config.yaml
n_layer: 12
d_model: 448
n_experts: 12
d_expert: 896
routed_scale: 3.46
balance_loss: 0.00479
balance_bias: false
router_z_loss: 0.001
router_noise: 0.05
lr_router: 0.000556
optimizer: "soap_variant"
beta2: 0.99
train_tokens: 532400000
dataset: "wikipedia_en"
Below are experts of layer 9 (counted from 0) of a mixture-of-experts language model. Rows are named router (the router's row for the expert), up (a neuron's input weights, with its number) and show model dimensions 56-111. Each number is 200 + 30 x the weight over its row's rms, rounded and kept within 0 to 999.
Before each expert's rows: "comes after" lists some tokens at least twice as common just before its tokens as in all text; "gets" lists some tokens that make up at least twice as much of what it gets as of all text. This comes from a sample of Wikipedia text that the model never trained on. Tokens count by the router's weight.

# expert 5
comes after: "\n", "1", "2", " in", "8", "7"
gets: " in", " on", " the", "|", "th", "In"
router,182,217,184,175,203,221,210,211,250,149,138,154,180,192,258,250,214,184,220,149,234,265,216,249,214,207,214,198,195,208,206,252,217,150,212,191,195,172,137,176,162,225,224,253,194,261,241,150,169,220,163,165,198,201,189,238
up0,203,224,176,221,188,225,172,185,174,167,203,209,153,210,181,220,214,182,214,205,172,195,184,229,180,214,218,191,165,206,208,172,190,177,213,220,234,259,195,218,170,197,191,174,212,213,209,163,240,219,219,221,148,178,179,217
up1,197,212,182,163,209,198,159,214,272,130,200,227,233,179,177,246,197,198,247,186,158,177,170,233,191,231,206,196,222,202,224,277,201,206,206,203,184,190,185,196,224,248,232,199,199,222,180,205,236,246,293,206,160,176,145,177
up2,212,207,192,213,170,188,248,203,166,226,214,194,196,182,165,218,224,221,135,218,175,246,182,136,225,187,177,165,167,223,122,217,275,226,237,188,228,185,236,218,211,177,130,219,213,213,214,164,280,215,253,221,166,199,265,221
up3,221,211,176,191,192,145,191,206,163,218,264,265,209,220,180,234,193,201,143,202,215,129,148,197,169,219,211,186,163,167,199,232,186,198,188,146,188,188,200,190,155,228,223,222,233,192,140,195,177,148,258,273,155,244,156,173
up4,257,233,192,214,229,197,191,133,229,174,204,186,189,207,197,186,247,218,178,222,221,206,184,253,215,229,216,254,190,186,218,252,196,251,204,160,179,163,189,191,180,230,239,265,179,197,194,169,203,164,253,232,189,189,178,114
up5,215,165,235,202,230,177,214,197,215,231,240,206,108,137,189,207,182,174,220,232,188,203,201,119,185,243,241,169,227,217,147,220,200,182,206,252,243,245,207,201,204,160,165,214,193,174,181,193,229,250,241,196,176,217,151,126
up6,227,183,183,223,178,172,219,215,102,236,150,202,219,168,186,232,241,224,268,195,252,177,200,226,239,187,186,227,200,186,175,200,173,209,172,184,237,185,210,256,247,201,199,232,241,159,210,238,202,192,209,197,172,147,236,271
up7,253,163,200,225,185,224,222,176,162,167,188,180,200,170,221,125,152,225,227,204,179,216,195,212,211,220,208,204,205,249,154,244,162,214,130,205,261,233,239,228,180,251,164,175,210,247,213,144,188,170,200,259,204,211,155,238
up8,190,222,199,212,209,161,194,188,194,194,127,153,205,163,207,270,190,223,209,202,215,229,239,262,162,216,196,175,237,161,191,247,222,224,248,124,176,204,219,198,205,159,189,202,229,218,194,225,177,257,186,187,171,164,209,197
up9,197,161,183,195,206,169,187,186,190,127,239,198,215,194,246,206,253,199,220,209,215,239,172,166,258,191,237,204,226,195,253,231,222,195,183,188,247,202,173,280,244,210,248,187,210,181,199,220,215,252,153,204,247,144,216,172
up10,248,174,223,244,220,153,229,176,210,257,264,199,203,196,215,215,233,210,195,195,149,195,239,271,162,198,189,230,231,220,198,190,229,198,240,194,220,222,210,217,277,188,209,149,221,231,219,163,225,218,179,178,154,206,202,202
up11,240,172,219,223,200,185,193,170,194,219,201,186,229,215,190,209,177,176,233,198,169,215,175,175,225,139,239,174,201,188,197,200,179,235,199,263,236,156,241,169,175,127,222,189,166,136,172,229,163,219,250,157,159,199,199,171
up12,124,171,200,236,256,191,184,261,267,229,201,246,218,206,219,150,208,208,160,240,212,218,174,162,181,180,201,236,140,234,190,184,218,231,199,185,163,176,192,253,212,217,218,187,193,216,181,253,150,201,250,174,225,218,196,209
up13,207,175,166,203,131,210,242,194,188,202,171,235,220,271,131,226,199,162,178,184,206,159,251,195,213,168,229,161,187,206,206,192,186,191,197,210,256,193,202,209,180,250,217,214,179,194,152,203,158,196,201,222,206,200,212,180
up14,195,103,246,191,200,224,180,238,190,211,229,188,167,212,230,275,164,197,243,184,169,213,217,229,133,198,189,224,218,232,193,181,169,185,207,208,193,211,179,148,184,220,197,229,168,220,277,157,201,174,156,223,248,237,184,241
up15,150,263,219,202,204,267,207,216,201,186,182,209,246,206,164,203,171,172,223,200,192,254,188,178,257,236,173,213,188,145,254,191,177,213,201,204,209,204,161,180,223,192,201,209,281,212,212,209,299,225,183,173,186,206,258,227
up16,166,176,211,230,143,195,163,248,273,177,192,226,166,181,200,210,168,201,215,202,227,212,171,187,189,187,145,222,203,198,179,184,197,201,210,242,238,233,190,223,179,217,160,185,188,218,167,253,185,168,205,166,219,203,163,200
up17,196,221,221,244,215,232,137,195,177,151,209,253,175,177,252,250,217,229,214,227,177,199,206,226,128,182,217,162,198,201,190,172,175,217,177,164,254,197,210,217,167,214,195,215,170,191,194,167,194,170,230,240,187,165,159,163
up18,208,222,238,167,184,202,207,198,215,255,164,208,164,126,201,233,237,246,182,214,219,181,210,226,207,236,208,191,212,179,194,226,213,201,228,179,268,205,192,183,210,219,165,207,190,251,196,220,233,150,214,163,193,225,216,211
up19,185,258,215,172,148,193,190,234,163,218,200,189,192,223,253,205,193,226,239,222,236,209,165,210,251,196,254,191,185,149,170,216,204,179,177,227,201,234,170,111,98,164,194,222,154,180,201,206,151,237,229,179,283,188,220,198
up20,230,294,220,218,224,226,190,183,161,197,116,153,163,213,209,191,189,222,187,133,187,233,234,182,234,219,241,186,138,158,232,263,194,172,234,163,210,222,208,173,201,157,197,181,172,216,140,180,169,168,176,198,162,158,167,140
up21,184,147,241,164,182,272,168,229,235,184,217,186,207,186,180,224,225,201,256,224,197,185,225,206,220,206,211,199,239,164,236,204,188,193,208,214,162,168,242,173,170,190,164,208,110,204,235,214,195,171,233,215,195,233,212,178
up22,221,163,230,157,200,186,222,209,173,153,171,183,178,147,230,207,202,164,123,203,220,209,221,180,152,148,171,221,187,250,221,228,167,168,262,208,239,135,186,169,177,207,176,198,147,230,243,204,160,166,136,216,197,148,209,202
up23,244,166,183,232,206,226,198,156,143,222,185,187,213,131,215,159,185,235,290,227,190,224,189,226,188,152,219,217,221,195,196,190,235,192,220,209,150,189,181,156,187,229,199,243,195,213,218,136,217,237,212,246,205,222,236,176
up24,197,198,254,170,197,222,208,228,190,164,179,197,206,184,202,238,211,186,133,228,217,209,180,218,197,242,217,175,155,206,199,203,209,215,209,150,201,190,163,177,212,163,172,224,243,198,219,210,222,200,215,201,232,156,224,237
up25,162,236,175,217,211,239,187,217,193,206,209,168,201,141,205,218,149,244,198,233,185,235,220,238,277,180,206,162,231,218,189,223,219,222,210,191,174,167,198,202,207,210,212,262,157,208,222,159,240,222,266,206,167,168,202,285
up26,218,214,207,177,213,207,169,175,221,159,171,143,185,223,207,241,194,188,232,174,208,194,180,202,253,192,243,234,241,213,210,136,233,245,247,197,127,204,163,166,213,197,213,240,236,156,197,189,160,195,163,232,215,208,236,224
up27,207,233,234,216,149,133,208,158,227,147,193,231,214,222,174,192,138,171,207,225,224,153,213,215,247,234,177,199,210,186,240,220,154,217,220,210,186,201,227,239,165,170,211,195,172,241,181,118,192,199,136,209,197,266,191,186
up28,204,211,188,166,183,240,171,175,216,139,191,180,239,197,215,247,167,161,296,192,200,193,193,203,224,174,189,219,197,196,149,231,211,243,220,180,181,221,208,207,151,188,245,253,168,148,255,173,218,167,254,232,190,178,224,176

# expert 3
comes after: " |", ".", ")", "o", "a", " de"
gets: "\n", " A", " C", " S", " N", " T"
router,182,182,195,207,227,238,168,257,221,109,167,190,168,227,195,251,218,137,249,179,227,213,228,229,193,199,266,202,187,205,161,207,206,137,179,176,209,182,155,169,195,180,219,216,182,240,265,159,184,239,174,147,190,209,207,195
up0,167,136,226,186,150,239,207,182,209,164,158,185,191,163,267,211,225,202,277,193,215,185,238,202,139,173,174,252,184,252,223,209,176,174,222,173,185,252,183,216,191,237,190,185,209,188,203,195,154,186,226,235,206,193,268,172
up1,206,195,195,202,197,200,229,229,260,180,197,250,182,219,221,146,195,165,250,190,228,198,202,168,203,223,202,197,211,161,245,186,175,184,227,199,220,155,176,166,226,234,183,212,211,188,164,223,167,196,196,254,222,236,215,205
up2,203,179,217,230,188,214,204,232,213,210,213,193,176,217,213,227,244,204,207,188,162,171,275,223,223,212,255,226,173,206,245,203,205,185,221,190,192,197,176,221,193,213,167,217,208,211,238,201,196,225,152,153,173,106,204,135
up3,170,209,196,171,183,153,226,199,185,133,254,247,205,239,230,152,134,193,222,250,235,199,187,190,172,271,228,193,210,238,224,204,218,241,158,220,243,215,223,183,261,224,230,167,255,190,198,203,196,180,153,203,154,200,171,227
up4,207,209,253,248,193,228,164,192,220,197,197,186,148,214,265,239,212,217,230,114,186,189,228,267,173,182,233,181,132,174,234,214,181,179,173,190,172,180,239,239,220,211,179,225,179,214,237,172,200,203,212,200,220,189,191,155
up5,176,191,177,235,237,138,159,180,204,188,212,218,169,211,232,229,169,192,163,169,247,205,236,192,238,174,214,195,232,233,187,161,200,131,268,165,146,208,141,187,224,231,186,190,231,176,199,168,207,217,144,235,208,182,183,140
up6,254,196,229,203,236,251,218,177,192,221,221,151,266,207,209,156,192,209,193,219,236,188,147,185,193,137,193,146,203,198,188,188,155,210,190,213,205,174,205,156,216,172,241,195,158,211,203,255,193,195,221,199,226,226,185,175
up7,141,184,164,204,181,150,258,201,208,153,190,235,200,180,177,208,244,188,241,182,201,178,204,188,185,220,200,167,253,156,179,169,184,211,203,221,188,225,218,127,194,153,166,190,212,201,191,210,195,174,147,218,220,155,176,220
up8,210,218,202,159,263,201,207,203,209,163,135,158,242,248,185,226,199,198,140,263,202,228,190,196,188,207,176,211,179,164,198,168,119,198,163,198,162,202,233,216,218,194,202,183,202,178,150,255,217,151,209,175,240,248,153,200
up9,226,199,216,239,192,169,180,220,176,172,164,190,237,184,216,169,149,222,232,200,218,261,229,236,240,215,197,167,261,261,214,197,192,211,201,196,178,216,167,205,191,189,197,209,192,196,167,185,214,225,181,175,202,183,196,217
up10,167,209,204,186,221,212,261,251,140,217,156,209,182,138,176,179,181,165,179,184,170,213,230,224,170,213,160,179,199,195,184,193,181,238,179,204,170,165,196,254,197,172,186,243,207,187,226,192,242,155,237,204,199,227,229,163
up11,248,195,209,204,204,238,229,170,192,218,131,197,185,186,229,170,173,141,247,179,181,192,168,129,185,244,224,187,221,161,195,172,211,173,206,174,266,147,208,238,180,157,199,227,191,255,178,275,242,192,218,193,245,226,218,225
up12,206,200,226,246,211,201,228,195,204,248,244,223,156,234,257,220,133,139,196,227,248,186,263,158,203,197,164,251,217,187,219,198,175,213,193,185,219,189,204,248,163,215,191,231,174,191,206,197,203,185,208,214,188,206,195,238
up13,182,198,199,223,229,230,172,188,182,192,192,182,197,225,213,220,149,176,179,208,209,172,232,188,115,193,212,170,180,245,185,191,238,177,216,169,203,166,191,205,234,201,227,202,238,189,192,196,128,250,200,161,187,214,204,170
up14,212,184,186,192,251,228,215,246,212,148,204,210,173,190,221,224,253,229,167,203,234,165,210,182,234,199,227,212,166,194,215,225,209,236,242,255,201,189,228,255,218,248,252,201,173,192,231,117,209,183,161,187,221,201,256,188
up15,203,206,208,173,240,201,224,228,140,211,182,235,208,148,276,210,169,182,195,202,236,230,208,261,229,166,205,234,224,214,214,213,163,224,215,167,194,209,203,196,144,210,131,179,220,233,211,246,162,196,157,200,210,254,193,269
up16,142,237,168,244,231,255,216,230,187,161,191,153,193,232,208,236,217,193,236,193,221,148,269,175,197,140,260,223,167,223,217,218,157,215,235,231,160,147,174,186,197,191,176,182,134,228,211,211,250,191,162,184,214,212,193,233
up17,154,130,172,201,198,253,194,240,196,226,156,210,196,149,189,223,187,195,208,218,243,260,156,224,166,198,220,216,193,238,201,173,228,202,180,179,136,243,173,211,222,180,186,185,212,186,195,232,199,217,187,221,192,228,197,217
up18,280,136,174,161,221,165,169,246,179,168,231,146,182,204,233,222,192,219,181,152,189,192,229,169,180,177,245,213,167,194,234,199,188,186,167,226,170,225,246,189,202,174,219,197,125,235,210,192,204,218,187,208,194,214,150,218
up19,188,188,188,176,204,196,211,316,175,165,252,184,187,246,192,189,216,185,234,234,174,190,218,216,224,209,200,190,209,214,237,173,130,248,223,172,237,183,140,162,133,227,163,155,232,232,224,219,145,176,186,249,201,252,237,195
up20,160,180,189,210,182,201,205,160,173,233,192,203,195,194,221,207,205,158,184,206,238,255,196,223,193,207,177,131,186,199,203,208,256,209,215,269,201,225,151,186,233,149,203,138,211,198,175,183,183,239,228,231,184,185,204,252
up21,237,224,203,145,195,249,203,178,179,210,173,193,192,236,207,242,225,202,226,153,176,300,225,261,167,217,142,165,245,229,231,133,167,221,235,208,220,148,165,176,162,182,194,215,205,176,151,204,195,148,197,209,186,214,199,168
up22,199,179,197,157,184,178,197,219,190,177,197,214,252,286,244,203,239,239,207,179,201,182,156,159,149,185,201,204,198,240,217,224,223,204,181,175,220,192,163,196,211,207,205,220,172,176,172,215,189,196,197,127,182,161,257,212
up23,201,157,142,252,181,168,187,217,162,179,213,328,231,192,176,234,189,141,193,180,194,166,244,207,218,138,193,219,195,210,187,192,223,199,223,203,217,222,173,206,212,197,196,203,175,161,191,197,144,164,188,214,216,205,167,192
up24,156,220,163,241,153,237,226,225,204,244,241,162,186,177,216,203,193,153,161,283,176,177,185,155,253,181,218,215,261,231,149,174,222,185,160,211,246,181,237,196,170,141,251,209,182,250,172,167,232,271,228,173,234,169,262,263
up25,249,204,220,206,235,242,228,195,202,239,177,193,145,230,205,264,116,198,235,195,245,145,212,230,153,188,180,231,177,194,120,214,182,207,203,166,227,184,217,208,164,161,185,243,223,207,195,169,173,180,210,221,235,211,187,211
up26,217,151,223,164,246,211,230,211,175,224,229,182,185,180,194,199,212,194,192,192,248,233,222,176,201,233,179,184,181,157,172,231,172,147,260,218,289,210,173,200,239,192,229,132,194,165,206,231,250,146,189,214,221,194,204,176
up27,174,198,186,205,170,196,157,232,181,179,222,201,158,146,176,175,190,221,211,192,174,196,155,210,187,195,207,159,238,276,167,255,190,231,215,165,231,189,261,222,162,204,193,222,217,181,235,219,181,216,180,172,200,200,228,97
up28,213,194,227,264,179,181,180,176,200,206,191,182,185,229,190,184,175,233,239,197,158,242,208,174,161,195,203,194,211,220,221,225,271,194,120,154,146,194,207,198,194,241,202,188,214,219,219,230,225,177,220,246,222,190,183,218

# expert 7
comes after: " ", " |", "1", "-", "3", "–"
gets: "1", "2", "3", "4", "5", "6"
router,218,207,215,183,172,186,248,213,232,184,195,179,192,212,255,221,183,173,206,188,204,266,226,180,206,214,246,187,222,266,167,271,242,179,220,192,216,208,163,170,189,202,267,220,195,211,267,201,194,191,163,157,239,190,271,193
up0,194,187,206,244,200,195,195,197,234,236,189,205,265,145,185,212,170,204,170,223,187,191,215,211,247,222,245,207,189,152,161,226,158,133,198,143,186,203,211,177,255,211,229,170,258,204,186,197,194,256,199,158,243,192,228,169
up1,195,215,198,194,203,191,172,227,168,188,185,217,240,177,210,162,191,221,195,220,175,229,203,196,230,196,162,221,197,246,213,172,202,156,177,223,228,207,218,241,155,197,275,197,221,223,167,247,194,185,172,183,202,241,188,175
up2,244,178,189,163,187,204,244,202,263,194,162,172,253,203,229,164,248,159,195,221,202,225,180,178,243,196,167,186,199,196,216,170,236,180,214,189,245,239,191,183,188,196,197,215,192,201,178,178,198,224,205,218,237,202,191,230
up3,189,265,207,190,187,161,198,229,169,160,178,194,257,233,218,177,239,250,188,225,200,185,179,189,172,194,163,193,219,226,181,160,174,213,218,164,180,177,180,200,237,140,202,209,165,215,233,197,191,205,170,265,247,214,225,135
up4,183,188,209,190,215,209,230,224,187,222,222,202,230,192,254,265,212,212,163,194,161,182,202,188,228,200,237,171,137,257,174,228,204,222,160,183,222,212,222,172,192,193,162,152,216,180,220,238,209,166,157,230,180,239,207,201
up5,192,204,202,178,272,214,180,165,197,226,199,200,182,247,168,222,236,183,209,204,194,185,233,217,245,185,160,168,252,204,209,234,240,223,225,144,173,228,150,186,199,222,211,129,160,192,200,231,213,270,211,187,216,200,237,187
up6,182,147,182,190,177,198,204,176,182,202,208,203,182,192,192,239,233,227,223,139,186,192,239,132,160,236,168,258,163,198,177,224,256,246,227,154,206,190,194,193,228,228,253,183,209,180,173,173,159,203,192,219,146,225,220,163
up7,180,152,188,209,205,198,184,198,281,166,167,140,204,200,241,209,237,241,261,175,207,188,207,176,185,231,208,181,210,181,221,212,247,222,180,150,190,165,192,194,220,213,179,192,188,196,194,145,165,165,219,208,222,215,140,214
up8,193,211,170,240,173,141,163,148,226,174,217,166,271,242,186,223,243,243,237,229,197,211,191,175,188,236,184,176,178,212,157,197,209,166,221,133,194,202,243,165,143,248,202,230,212,163,204,245,181,220,188,217,236,196,236,204
up9,197,127,231,167,220,222,285,226,198,203,236,225,167,211,229,228,208,249,248,223,224,204,196,186,146,241,209,226,176,240,204,268,188,256,207,165,229,166,187,180,201,221,184,172,225,159,241,164,206,145,195,194,156,202,218,206
up10,207,218,220,243,192,239,199,177,188,206,250,207,196,188,192,193,179,225,203,207,161,212,219,264,191,186,185,210,173,182,148,181,183,259,168,146,178,211,176,226,197,225,215,202,207,207,200,210,228,213,203,160,170,237,193,232
up11,223,190,232,195,237,178,207,215,236,186,203,168,150,178,207,211,217,275,163,256,190,165,219,211,236,193,180,203,205,233,188,262,179,264,152,227,176,179,219,206,153,200,251,164,182,208,270,302,130,201,138,212,170,233,218,159
up12,216,234,168,148,188,175,239,245,233,213,214,237,191,152,245,172,217,181,223,227,205,229,229,224,250,207,210,230,155,237,174,156,219,218,186,127,204,244,211,210,223,199,214,218,260,165,266,231,198,274,258,249,220,223,263,180
up13,192,199,211,188,184,194,209,248,199,206,236,216,190,226,169,144,197,216,233,253,213,194,197,171,205,192,184,220,214,198,160,199,256,226,230,139,207,176,185,217,188,256,192,173,264,197,255,197,181,166,171,169,199,241,197,167
up14,207,210,137,222,208,245,173,251,210,230,188,207,200,197,235,210,206,228,188,178,214,177,195,214,214,206,205,170,210,199,210,161,215,204,198,187,152,196,233,176,191,201,211,184,231,184,125,223,203,212,165,207,190,214,231,221
up15,183,124,181,221,192,243,199,222,167,133,206,255,203,220,181,196,198,230,266,168,200,151,192,223,203,222,180,170,194,216,226,236,197,192,208,115,233,278,185,204,201,170,190,164,221,207,205,207,220,215,226,185,201,197,206,199
up16,210,183,166,144,205,200,209,185,180,247,214,192,211,240,221,235,208,272,208,234,233,188,205,175,222,210,208,265,140,212,112,215,185,225,194,198,198,214,195,166,164,145,195,179,193,195,240,164,149,179,212,224,188,170,207,177
up17,240,178,221,185,245,176,228,145,218,205,229,178,193,227,200,233,202,207,168,216,170,200,210,187,219,163,196,172,132,212,198,136,161,225,188,225,229,116,221,207,161,117,195,199,175,171,214,247,195,199,229,225,186,225,196,199
up18,177,217,180,225,179,168,184,201,262,145,239,149,169,222,185,166,232,206,206,185,237,210,142,196,186,231,209,186,143,208,225,201,193,217,209,163,225,199,188,189,187,156,207,153,183,184,189,199,246,252,168,192,175,141,222,163
up19,195,232,238,195,212,191,183,203,289,209,230,206,150,228,185,195,168,251,240,218,216,184,208,197,167,208,235,209,222,224,230,167,200,192,192,189,177,214,230,193,222,180,147,185,202,222,164,173,167,151,218,211,267,194,181,165
up20,197,198,218,207,151,201,228,173,194,170,239,192,205,221,141,256,179,188,206,154,199,166,193,205,244,273,186,212,189,192,185,236,185,183,205,135,250,258,232,227,185,154,208,149,214,197,196,175,163,172,152,220,194,200,236,216
up21,175,250,213,266,203,237,192,226,186,210,154,150,214,239,182,172,183,150,238,205,225,208,187,177,221,219,205,149,155,204,232,157,180,205,148,218,234,214,151,220,210,215,194,153,167,148,240,195,206,211,206,203,195,182,261,225
up22,193,222,162,206,226,176,166,261,221,189,175,169,183,201,223,250,199,197,198,205,214,160,262,165,201,196,218,233,200,233,217,207,174,244,187,191,196,183,170,240,208,193,187,158,232,204,218,237,167,151,148,230,226,180,229,113
up23,222,196,182,218,185,227,185,179,176,176,205,212,160,207,200,159,155,189,225,205,198,241,197,197,250,226,174,207,173,158,224,245,170,205,203,190,187,163,230,157,194,224,204,168,222,143,166,182,191,215,240,180,227,214,218,242
up24,194,201,192,236,193,120,153,179,160,167,169,218,146,215,226,183,195,189,227,252,182,232,173,261,217,169,250,214,222,215,180,203,223,212,268,206,169,198,216,207,239,217,179,196,206,195,174,227,184,164,205,176,161,201,254,203
up25,146,177,201,181,179,235,232,159,168,191,215,246,171,152,154,187,194,161,239,183,182,252,175,215,231,181,201,197,186,233,247,233,230,233,197,233,222,231,222,178,189,151,210,156,241,208,262,207,227,175,210,145,168,148,215,174
up26,238,244,225,155,199,220,235,209,167,137,190,201,183,189,182,157,171,205,238,197,203,203,190,155,244,235,165,226,184,184,192,189,213,216,209,174,174,168,187,229,236,186,170,207,221,220,248,208,191,174,177,180,160,217,163,222
up27,202,194,165,205,135,211,214,196,244,230,187,190,174,151,195,199,252,238,238,229,162,236,179,241,211,272,216,174,212,151,181,243,188,210,195,209,238,170,228,209,174,199,219,197,207,152,234,179,192,223,183,223,174,154,203,184
up28,237,181,197,251,188,178,228,131,177,179,157,225,241,181,244,239,185,212,178,176,143,169,146,164,176,203,246,194,177,231,182,176,228,148,141,238,237,216,190,184,219,186,165,186,191,141,189,196,171,197,205,243,156,168,231,156

# expert 8
comes after: ",", " and", " that", " to", " which", "'"
gets: " and", ",", "s", " he", "ing", " which"
router,195,178,186,189,219,214,198,257,227,173,203,195,182,236,225,238,197,165,249,150,240,247,220,204,181,174,232,186,229,277,223,258,180,202,212,223,221,186,175,195,216,215,255,251,209,272,241,196,192,222,218,187,187,224,219,229
up0,199,191,215,165,180,184,240,218,213,180,223,261,215,258,214,178,250,201,169,133,203,183,192,199,111,250,184,227,249,192,161,230,182,209,178,235,217,213,163,209,223,215,161,189,146,228,224,189,183,223,217,211,210,215,221,153
up1,168,188,219,194,223,209,246,198,187,252,150,190,160,208,244,208,225,175,238,196,214,243,206,194,220,160,150,173,188,183,237,252,230,209,236,186,236,192,223,193,186,194,188,268,134,238,214,201,230,172,206,249,208,218,158,225
up2,153,191,227,177,165,161,164,205,212,161,203,172,209,231,163,212,216,152,168,220,207,209,236,216,179,119,212,200,223,229,249,223,196,190,221,173,246,181,262,221,251,151,181,222,225,225,223,197,222,211,199,219,164,173,170,226
up3,185,187,234,223,219,188,197,229,235,230,163,225,166,167,216,189,196,206,213,248,200,172,134,235,218,248,176,225,205,175,194,207,164,191,222,186,196,230,178,250,249,214,186,218,154,163,215,212,186,210,174,201,162,215,238,255
up4,168,168,233,188,189,199,226,244,194,173,230,176,246,175,216,198,222,216,148,198,172,196,155,227,163,164,198,159,179,222,162,180,181,193,227,217,219,257,235,190,185,171,180,166,187,253,224,243,192,269,148,274,175,195,256,229
up5,169,214,208,211,192,159,211,230,200,180,186,203,248,204,242,173,197,200,179,178,185,237,217,199,203,145,226,162,207,178,195,169,175,277,188,238,226,194,179,194,191,194,213,154,204,269,189,171,225,220,211,247,218,272,244,163
up6,155,185,189,229,201,235,172,208,188,236,206,227,195,147,217,223,189,211,211,222,146,265,178,202,287,181,196,178,234,177,171,193,123,196,188,228,211,203,235,182,196,188,185,220,157,180,210,189,214,232,202,195,160,211,201,187
up7,213,252,217,142,190,209,227,222,165,161,210,165,259,191,177,220,204,215,201,236,158,208,176,141,226,135,205,180,181,160,214,203,163,169,205,149,194,202,164,240,189,196,190,200,213,211,210,225,192,209,211,174,217,210,255,185
up8,168,162,202,260,185,212,193,191,206,155,191,179,231,230,203,224,192,189,231,198,232,211,205,203,193,224,194,208,197,147,175,176,201,239,242,197,133,229,213,195,249,211,158,188,190,173,160,182,233,213,226,172,197,177,176,178
up9,260,211,218,188,199,176,283,167,180,182,184,176,194,192,176,196,251,179,200,231,237,191,219,197,198,201,215,223,191,253,270,228,179,233,233,218,236,209,235,196,184,218,216,171,216,163,229,174,210,208,176,185,177,156,223,164
up10,247,154,173,181,238,202,198,210,175,199,157,203,236,163,203,222,209,165,191,161,215,230,113,197,196,191,164,204,176,210,209,183,230,180,175,167,208,262,195,213,220,195,219,192,226,212,208,195,174,159,206,163,218,197,245,266
up11,248,164,201,209,203,209,261,209,211,179,187,207,188,214,214,164,178,257,207,202,271,237,186,190,209,186,195,236,211,185,188,223,192,157,206,207,241,163,208,177,202,175,222,170,212,236,164,224,158,182,190,193,225,195,207,195
up12,189,189,227,254,152,177,184,209,207,215,209,199,197,240,161,197,127,188,205,189,211,237,215,225,192,176,227,217,189,171,162,178,175,149,201,230,200,219,170,271,216,186,180,249,151,231,198,223,211,201,205,109,215,244,222,223
up13,178,214,169,193,199,229,167,167,225,211,181,136,160,235,171,235,259,217,158,206,199,200,155,196,193,170,215,237,248,205,203,180,240,160,216,219,189,183,198,197,222,250,216,177,216,237,198,171,209,228,184,167,198,212,199,138
up14,157,231,135,231,253,235,208,228,186,205,188,193,243,230,221,212,199,224,185,186,183,187,142,220,223,205,183,213,182,223,193,200,222,191,211,210,202,264,258,170,122,179,255,208,210,175,186,225,205,186,183,212,147,209,176,214
up15,179,147,172,176,210,228,212,155,225,197,233,207,175,151,218,266,200,261,184,157,161,179,203,205,202,218,194,216,175,186,225,206,156,175,195,162,238,121,223,207,190,171,177,131,195,205,212,254,177,202,254,173,219,173,221,230
up16,162,232,201,191,229,149,121,184,199,175,176,212,217,213,195,213,244,227,220,215,177,153,193,195,224,212,178,259,188,225,201,193,237,147,194,187,260,203,228,221,207,222,203,176,198,170,213,235,241,168,234,146,186,189,139,159
up17,254,206,198,239,180,196,165,200,168,169,239,211,176,215,274,168,221,179,163,193,187,212,208,124,202,189,220,213,171,201,202,240,198,275,211,252,163,211,231,158,187,192,131,245,196,163,198,201,181,234,209,186,243,205,162,238
up18,205,206,215,237,241,207,224,213,194,184,218,200,238,238,159,208,200,221,203,213,235,230,170,201,221,188,158,182,242,222,211,174,158,271,184,224,199,271,181,158,218,209,250,177,196,184,218,199,199,206,203,256,211,194,229,232
up19,209,202,168,195,202,195,230,125,238,177,192,251,193,254,217,189,252,242,177,203,222,199,168,190,225,149,207,196,176,206,251,175,215,221,178,208,274,165,238,200,194,170,214,207,204,262,231,171,166,210,175,180,155,209,170,211
up20,199,248,194,162,217,232,169,217,162,206,203,157,147,220,176,202,168,267,223,171,143,154,179,245,164,230,174,187,213,197,207,201,190,208,155,208,163,186,172,153,220,245,214,211,156,187,262,184,164,225,230,185,232,234,158,261
up21,219,187,178,146,198,154,213,203,246,195,220,199,208,170,154,196,217,193,139,153,183,160,172,120,166,141,255,176,216,156,191,186,198,200,126,199,242,253,163,190,200,252,239,175,186,236,190,228,222,191,192,200,199,165,196,183
up22,199,208,206,174,176,206,258,216,219,265,167,220,266,183,176,207,188,167,248,255,238,150,240,141,199,177,191,232,189,196,163,251,215,202,214,172,220,119,236,198,173,232,196,155,198,133,182,219,180,232,201,154,201,208,213,161
up23,179,207,229,225,226,202,219,230,165,203,143,184,197,214,227,238,188,185,232,186,181,191,192,208,210,247,166,211,168,215,217,150,182,210,179,201,229,204,237,187,225,191,229,238,188,220,230,246,155,229,222,195,167,192,248,183
up24,227,192,214,166,178,241,193,233,204,247,177,219,190,225,150,150,188,198,130,183,211,212,253,168,213,170,183,178,165,172,184,230,207,226,192,189,140,214,251,205,176,169,215,237,182,165,202,241,197,183,199,207,185,184,258,208
up25,212,193,175,170,155,167,224,166,222,199,212,195,161,167,196,212,192,161,176,206,206,192,198,239,182,229,212,204,148,212,275,207,224,237,178,215,268,199,174,208,190,191,221,272,204,172,177,165,271,174,168,225,211,189,252,275
up26,222,226,167,222,218,133,205,192,212,125,197,246,149,259,197,194,195,216,210,184,230,211,211,218,179,202,177,227,196,253,192,171,180,231,181,195,205,171,214,185,230,188,156,189,195,151,158,244,205,261,221,227,205,247,213,191
up27,201,173,183,236,271,191,168,185,213,229,244,169,236,224,171,222,215,145,218,219,168,163,181,230,223,183,221,151,190,169,198,238,204,207,205,197,179,174,187,224,205,213,209,211,210,218,157,203,197,168,233,195,186,191,184,247
up28,199,175,224,215,174,181,222,200,202,240,234,213,197,223,176,181,254,221,188,191,229,226,160,205,218,168,177,212,165,194,193,209,202,161,173,184,226,238,234,211,199,167,184,190,175,236,237,172,200,152,186,172,186,236,219,222